Weights of a small mixture-of-experts language model, trained from scratch on English Wikipedia.
Size: width 448, vocabulary 8192.
Experts: 64 experts in each of 9 layers, 64 SwiGLU neurons an expert, a shared expert of 384 neurons.
Training: a variant of Muon for the experts, 542M tokens, 5592 steps.
Below are experts of layer 4 (counted from 0) of a mixture-of-experts language model. Rows are named router (the router's row for the expert), gate (a neuron's input weights, with its number), up (a neuron's input weights, with its number) and show model dimensions 336-447. Each number is 500 + 50 x the weight over its row's rms, rounded and kept within 0 to 999. Numbers have three digits each.
After each expert's rows: a language model's description of what the expert responds to. This comes from a sample of Wikipedia text that the model never trained on.

# expert 33
router:431538502434414429537509459424460583443534525542477538505437469525503513468571489487511467486615467609527421550484458471572612531488446483398528507598548426436459530507484522415574491511453533497585486504602487494499559439479570462363457470445477508485488502494448464521477403466552476503509507434448558467415469468451529461548463423501
gate0:438570463484555486508531567450403447489420515456426501503438493484503498544550456399534493535558486513571514481543526409462544565501502540537595415498561537501454472515582454459542529592445502463625518457517481443469519447570488494460589482495503542462493541574478546567487540421464479538414566407421434372481530445549493489541513519456
up0:612500462437433465520454490426625527547528568573563577519565444605496514476507470481506451466504581450547579510393543499568502551499410454445489574574565487511446563512489515491491524438552487484526467589352499522549438481432502531418420532534530389487474444530436458460475585460497511480494525505568501438494314563509440422575449582509
gate1:407485469473611577504514426485578468448516494476421566495441528455436540480503538536534497465559516457472488449480480570529531485500503564497473444441515514508404548572441470489506479509508523467493523461548532445521496597547542550552451436505602398489541509479523475503457509477533454573400482485437463434487496501462526547493515550525
up1:545455587401471552448501542466518481516557521529538569486486445344554538541459512443499485528503589445403495529561395451462533579468500483507491440524481425475536506434512618486511570489459441499514465325487439450453501558471432397429489450506531535488454493412442576541559503526484411592535491477448575457474540402444521553468483535495
gate2:384476522444501462612475409504556500537482456415538432495557453483452535528534493547530475523525520553483422507516464465498462549547495387540491538420498535456401500533491480582584456546507461546559502558448550462401463498518473463491505490449460518551533489552531509433518487557425531496456481556530485501473548368490514506525612459492
up2:398524546508495543483431421540477499496499495427541488504566458496518521578475476561473481560591511599439471385480456513471461544512479440512478510449498482431477517564497464491505420570493507541527629571502416508420538423527497473465493509528465595540539461513478515508524511513502525471499484516485526477518510452477473495508617467568
It responds to: First piece of a split word, often Latinate prefixes or name starts, such as re, con, dis, De, Sa, vice-chairman.

# expert 37
router:541598539433482410532452457477500489473590466501394574538438563493403515464583560364533534551503466498540423490573524506662550439471529473439507461538518500489442547506416512446532542597494587505529522486605454475528547472422576450509506519438467459502509458546388465493450460520493513582427519413511563477549440464502601539537514468497
gate0:462493537548529623522403472488529450517525570529457488532492440380484465492459571409484458493503564494561527368536590499499479451469501477422430401493583539532454513560445373536516498535551529546448529466434482500478560513488540572545484469418418454472448455527402509643466575477527482436567485546528526496533451468567632548493490496486
up0:524494484495437485449335431470488570518497451506525404517466465541478542539506568418563568495555421474393501423436424353404360516474603514587542416453489606577521493544540560514509546458517524508537575445487496535462491460576512432498563521486574518587653480533490504517462529562435486398505515356527506501459499567577556574470575516435
gate1:477491620460530408584454506525463409486457445443464495494447400522479393491626417446540551597439533493475439482584555557470480502574559417399554463550474457430593535439466533611458466604553566498468518544534505577399502537512551484519448415530482538491508523527457589541503502525587496428606578554595497447501515498536569573456487446537
up1:573492447559527519476520525458608554529532502568547589551550522455524473500436566523423442380534530549519557549401427491450524498385507480602499534486528454471564435448572552552535481493563470499590486398450547418527515444498437485427489523477434502433424557494525491521477588545498528523348549346445444424452409483465475432572450564487
gate2:486486424448467433515525548492529469505480565507446500405553617551417569565562435529557510486533540548469538489444435567477475507578538511565530499439544509423620471519525408498478525531572643414503489568496403549537492502554558454470487477440506462447513496415530437525475490484448466490442558487473500445506487545462483491504523466443
up2:562513519489597473426450515566468480571443487515559516458438566444548479501404500559582515424516393503448518431434469492470511479552496557524586559531406482497440489506426489422477429536539521441562490550483413585513519440518409431501493521501418473506469388506566472482517561508439485501497565499529474594473473422399513434586504545506
It responds to: Opening capital pieces of names and titles, such as O, Con, Ne, Bar, and the pieces right after them inside song titles and surnames.

# expert 27
router:534541566435496398575552499424482443432599514533489527450524483543538441424535615531470485483474468492493479505543494495528529426455408470379586519546474496498533500450610552433556532497502528493505547503512529556467633481572625571565497540491434446489469614514461512518494459565599472572545520491483530483521513430444524446505587471461
gate0:503413428592496446539487473461524524520456483509414414492528534552539499488547495572402553556497551498524527498465562471502478493423558463471497499560473411529414547630558543470448512530570593447515560544485528407519398539516487522527479404461557550519436477558491585615480570539539472490469512519500533439501601525575515441616535416531
up0:540440504510426586618523538531491509465482502480507480474419486460577552450445500589496492486454539520452529514495492482518460510476465411473540531521489470392415572624511483447593518475464478471496522445542525482538528492458542511475519641504428496555561549524416501621568487487522407454500436599436516372481509538551397443428477479479
gate1:556570518547537513523488495531479576490451576623446574492472514472445452462479553450543528528517485561422537476524491467541406485437591431534489560518517512587510485448461528461469580523526414401478430545525522537542497530449454460499500468505498530528470461526421534573477480505451514537502471470499498551520526449482528441555434520506
up1:554557468551526523576523555454470519525398488567469601447468488570492408426537507533486512406523569565481450496631494524433456562455495424447557525453501572556449527493503459535484524555525455452581520531578492535455549485576448480455439597473524491506505543438514566533444449469514452426469487531481516541544510516480500496612544418436
gate2:496525564449490495533474511415459570450425477525433486436493546482439435376527584560525473477528555532474522549522535478513568501437518497477436389456463448594443569455476495463455446488422484551438536476541452503514548479468534521478483448503503486550535600516481441568507575514528532565549477538559603477553551578467553462511458421470
up2:499355526539559563629492502464513528509413529525514481470466423557457581463525556513540499456527500551571552530580439455590469551517437516536443529524504549575464485441527538500486479537432524497510565492471536482522536458486522488416523535456480497550401466493417446462450507488501493513475452477506570484468480524486467460461453498531
It responds to: Line breaks and fields in infoboxes and geography data, such as km, UTC offsets, coordinate degrees, and name starts like San, Ma.

# expert 40
router:515457532462538486527605518551531485447527543572557511513433439597459470499523550455558487586583473538497430529463497518524559450438511549404569456575492497514458448481435447526524571552531485484553564444475440496515539401460520502340541394509452417486509533520450560448441499572527582509521577448497555482501586535567463434485546474442
gate0:451456540529560465569488539561434484522589395497448498440544476531499515571398589488556540505522536563537522461568469477418529495492465456540478505497438492441484497522507501457479508456482581461535524502476523578419505410400485481571506439514538448481566458533450499579576525435492514429525584529482487492502471576444484479500470465548
up0:546540478575522568408433498609593529456504489508521475481513459455478533496511408505385467529528510461489459533492549479460500498496399455470540517473574546494439437403407650350548518541487457537503525467568598460556381461455453520487540549479496531513418505463495527527521450460550537549496484448501578586439469476550529577532423500568
gate1:465530520544541611518503538518462435587503516486469475477419607523552456453576587519499512557470452484552532442458550460589528428562574555561532527530463427505564540424530492479523532491417527507476551506499480529477465578638479527538532522600530492544503355520547480496456535491485539533506527427418522522473521469480565463515575449628
up1:523538434468491498517473539536452554528569468430604612475427438517459536552432537442417455553579419473549536522553566545511534488527547425510527436469488453600414532525490443488484458568551468496508508499566503468515439556575444546545473503508546499497563439534488570449352553562495511423395578501469448514423442602514536560549536539510
gate2:449490486512565463439450375513420421485431417494551461521483498528442530626436554466466513504554534472543508504436422472591478503542551586555522513425446503391523566498473487455543575521505495528528491576383589431524617533495508516482573481530485612582422577559439524492468522382538527401522427597499568553459477435483559501533415546552
up2:467456463498488451522438486554444537474591456522469480448514428468478450560512601553518528527508548406512565600525484467474551498499555371397405511510503533430512458584502555438498534446562431440442543565468490459496531567464469530509429535524563486549433480453525568500503448524429528475601539369534473478416486502516430520543428490489
It responds to: Middle stem pieces of Latinate words after prefixes like con-, re-, ex-, sub-, as in contract, incident, exacerbated, subsidiary.

# expert 42
router:529532432458592518528591359490479492400585474539557510566572498520495533480565537432579489552564424543475411470482484455513557535534472551488541515629458575480562463450460560553472524506484492463490520401581490593599590519521549513485549450471414485420487454493526532534447472623530526595620526511507572478552524454516466507495486416507
gate0:465582547480574597522592475448546421502577495618501545643501454498459403463473542546597438471487387523433388477566553432497405429469480529474517507570455514553418434517483565442551452443513475496475521469506529593385506529581458581498483516526503452438522436459495477503461474497473482479574540420497516517460480477605583502457489463432
up0:515501429577550464409498464547526555475488580462540420560494502532538595481453496505510539494471482504552543499493447488529426459499509467489484513436521540556509478496520438467524520526490428568539542558532550503466480453457601556480562485423527649524536554540508512422554510470529553467437452607441524583538466612464465538453419500575
gate1:431552590528465456579526461491452504313497490482559463513454440502393463478487435639607451493567509541446453486533512542493523429504494493399571537481463468445494593513439468416551478533534454430458462439468515525530563496507550452462582430379406497473447462399319502464576540593591523465408503564464643577487608493484518550502415510473
up1:520476555529486444441387434426477481586476414560530506560570531453499610478513515444460412517477561435486568542530576471525523550469551498504558453456412457402486479438529552475445567600502512465482509495536566568534601496457495525519548514396436472446393469407589547463484540484479553475504448534514499505448496468541529490624438543532
gate2:546516582466484529479500396473532471572542519388568470554514483479498473555379483479401403460425495423469455422554531525584498449536482514499551515484585481518488530530479426564492526531533571424498432474508500502523514470474482439580489479474510515403492430414501521470470543472557551553535504425635476435465465543484499491400520593461
up2:489511553540463558460587555539515541452495454527424604470488486425552526526433567511427487451494481478544478494523481468504503412429544570519520449584458547445515550483522466479644493495435470494487489400522560562443512542479460612515421527512506537542429437549457508559384542412432481479480549508377536431405498429580634551535472479589
It responds to: First names like John, William, Peter and final pieces of surnames or place names, such as -ius, -son, -ville, -ira.

# expert 7
router:515524562490563524513628404405454381394552499530502479564541548508536538422583562458538471539557391547379561442513460434479550511522558583498557523505560496456381508480465520506472482546504466501487499460533419522468570476498548591506461506485498543509476470526548531465439484530547557511553516440534542494569474461542540491502496512413
gate0:552478581505539443585550493463495471464471492513636525536506537537561471447581461469518513529541388574481470409469410516491498487493542458518410531485452476301531501512521578539498457520458388540463554441462506561468559570430614504397512561565434481492455503521491564470538425482569527550411592527428436481498524534475555499496494456483
up0:489642407519429540444504561527534492506500559542446533479486480484443500463501502547499501540404517470589482566473560481453576481543485530506537529547511526646479445476575508414546494554512480489561532569463417485637523512611427537526445468461619490469539533534547530457565477505501491435545518460520599407516476460512468484471507485481
gate1:490457548478544485491460556462486467531515490436452466648471488446472443575585526493536522534532424425526492425511458469532520577482547517484444489440554551539491426477482538487576545447448514528476488504455487579439461511499506421492578572536443493496498453602463555526559491489415556579524540408499435504436379527499503443547505469482
up1:437448519511557570454490541446475533519515586528510489519476500551450476568518476443535515370462509574485499501585491465539521430522401551502543564514493520433505560513492448579443517576548651395437452492521457453509567573552502556543517509512517569561465469486501567469481514440655401535466495573517516498403521532502502479580499548502
gate2:458515372560417427502504521483623470501476588504490546544494499535543590545493481509440495466469546569519487456600537445413514493532464541463517448559585363333575471531585481453460500478441507450518573497560426585484516489437486488488410520388477503500525562380532527502424446589544520483453573446417578531484510515500510480504430467451
up2:605540545521535496549501516468470525473434509512427501492537508567468539559490560465516496607504545408496564495500495384529454475507449480544510430515476512430463536482520521404510469462548531487496441508501443521545442465491472576539463428468513521504529490438577531484538456599451447546482573441394432584429460522472462423588467465482
It responds to: Middle and final pieces inside personal and place names split into subwords, such as -son, -ton, -berg, McAvo-y, Barb-er.

# expert 10
router:513487417522514475521565458371426568478530462544502563592463492482495536517531527453546460458534476599529595427513491400575467551498440520472522488505517485402480478435549498499499589501397446535467560465561499450490497441460590519392517484524386410475468523550477546517430442526505513519573518441477502505577461432455498577483423514460
gate0:534494492490560580545537493491360521552505390465572446484525607462493519538486441395504518524552448435490418473453543458528485559475485508530411556485483505502542419427513581466477529539448510465549568576387533513504615587554450542386510464452523561469522557425545567462537549473457588586520601560534569462635461458451458561508521388600
up0:545510495539477562491567494513550538485574537456517539576502508464536526572554513424435488409409489504532596529532476452606527508389612447460516434544522504490524477557519481412445396472498411509583514610502538487498621495452458538484412517538529521501543516447487502578418535419497448569514505377514548488501478507564548522528462488486
gate1:502413485471485561570645521543415515555479518483530533442544536458479514503583512538533571504439483483543574464607504512471590488494530563587433483498533454592561537466492509564488506542459533475526419499537526512568500490495567436507427560523446440515446498490487470547513588453517542549417452569518451540427463474468597550664572452471
up1:510506408509489502516570550548448378496527378462483505490589508462491516508456515484508560539484517438470445553474448493407501454546621547519507433532511496442587479503526451478426588527542424459541475458408516444541540468433508444455468412499518448526514571454494580415512511529451507574473580487487484511470501563564550531509570584566
gate2:454474412458529506490490471479455517578494500466440483433522443478471514537481497473552468524456458427431556492441468536475506557537459411414585551480493510592468551442586446479506483553546478550533491554419497433497558536609385529474554498578510551560500437447469457527467435462568475428420477440480445479420502411493544519520587520463
up2:467464483459580503557565407500464446462354542521403446494519437416477457526477412510517417522562545565381458514424435472525442531584550605470483467453557537496438545441452449455433530546502482467539474505508470499518510493503459517469412540475524514560556497578407507497454454497474537445471502566421418472395590410395514454417501477463
It responds to: Short syllable fragments inside longer or foreign words, species names and names, such as helic-op-ter, hap-lo-types, Intramu-ro-s.

# expert 47
router:466499494453468534522548438466489467469481492502535491502507551579443540482501557353508492636525456501505417518476497441563532500523490477461556521541582540497378452452485485478499536616478472548502480417533426411541592446505469544392471434480493498474540561524492577544548434487540505579550505512429555473486535472493468428594479540473
gate0:464587519409410480456451482474528447514425598519482486597404444498417538626427506468496471595459502563461548537520442463523484480516490576509549531484545535436457454431584509535489580527531587501495526509458509477458485518513519509458475568529460429533441531609476451542535552480511438547423481540591431513498528565418510395573514406447
up0:524497589553425578401600497492467479475460548468465491484481462485471518470592446650517576527436520459473483464422485579432579470495608547528582521467536520414477485400575479486524451579551452461569495417523503552476581561538481466438510470502470562513476522410492503492408514505499563458563520561437488560506429463507513501549513463567
gate1:534531431572517534475503487538519449535523573493448496511438492509417463531506535401541458603475483549505580444505480449484550604563450521499469556522530456462569494561595491494486454480523439514501477583463496483418532510456482484488471490489529547470595426437443572533584542394517445534558515540547474451456477575512457499437497508535
up1:535502539521488581593488533431470487517500424455535581432435577571603556455539455456483518400511493448511528483477489472512473412526546501472487483573424470495453514525438549586514589449483537476526491509452493432453476571533464476434567512480568454471463562656531487493469526510469586433511476482387485500437610519486623537504487512524
gate2:498458534485490430462572354497549490458473476578446440467532522401520475492415434439495539455490490530519562504467489563549462504490533471623539527545464489487393526558540516531558508483534436506489409506525413502385467494468532503497517410504370619556416472514424497478435533569482548450457500343400516459511524548571477359542564506413
up2:511543467424489548557461517457510537461635515376556516571473502473471488431524480521566503435494513407437554594596567469547578448555478532451541532409454460471578554470444503497457479509419540486479534380472504532541430544525460528495465577495556373433513505428587517471537504499472530541461578444558488510506436542470465512462534458530
It responds to: Word-internal fragments and short common nouns in prose or German text, such as ur, em, man, water, ship, ski.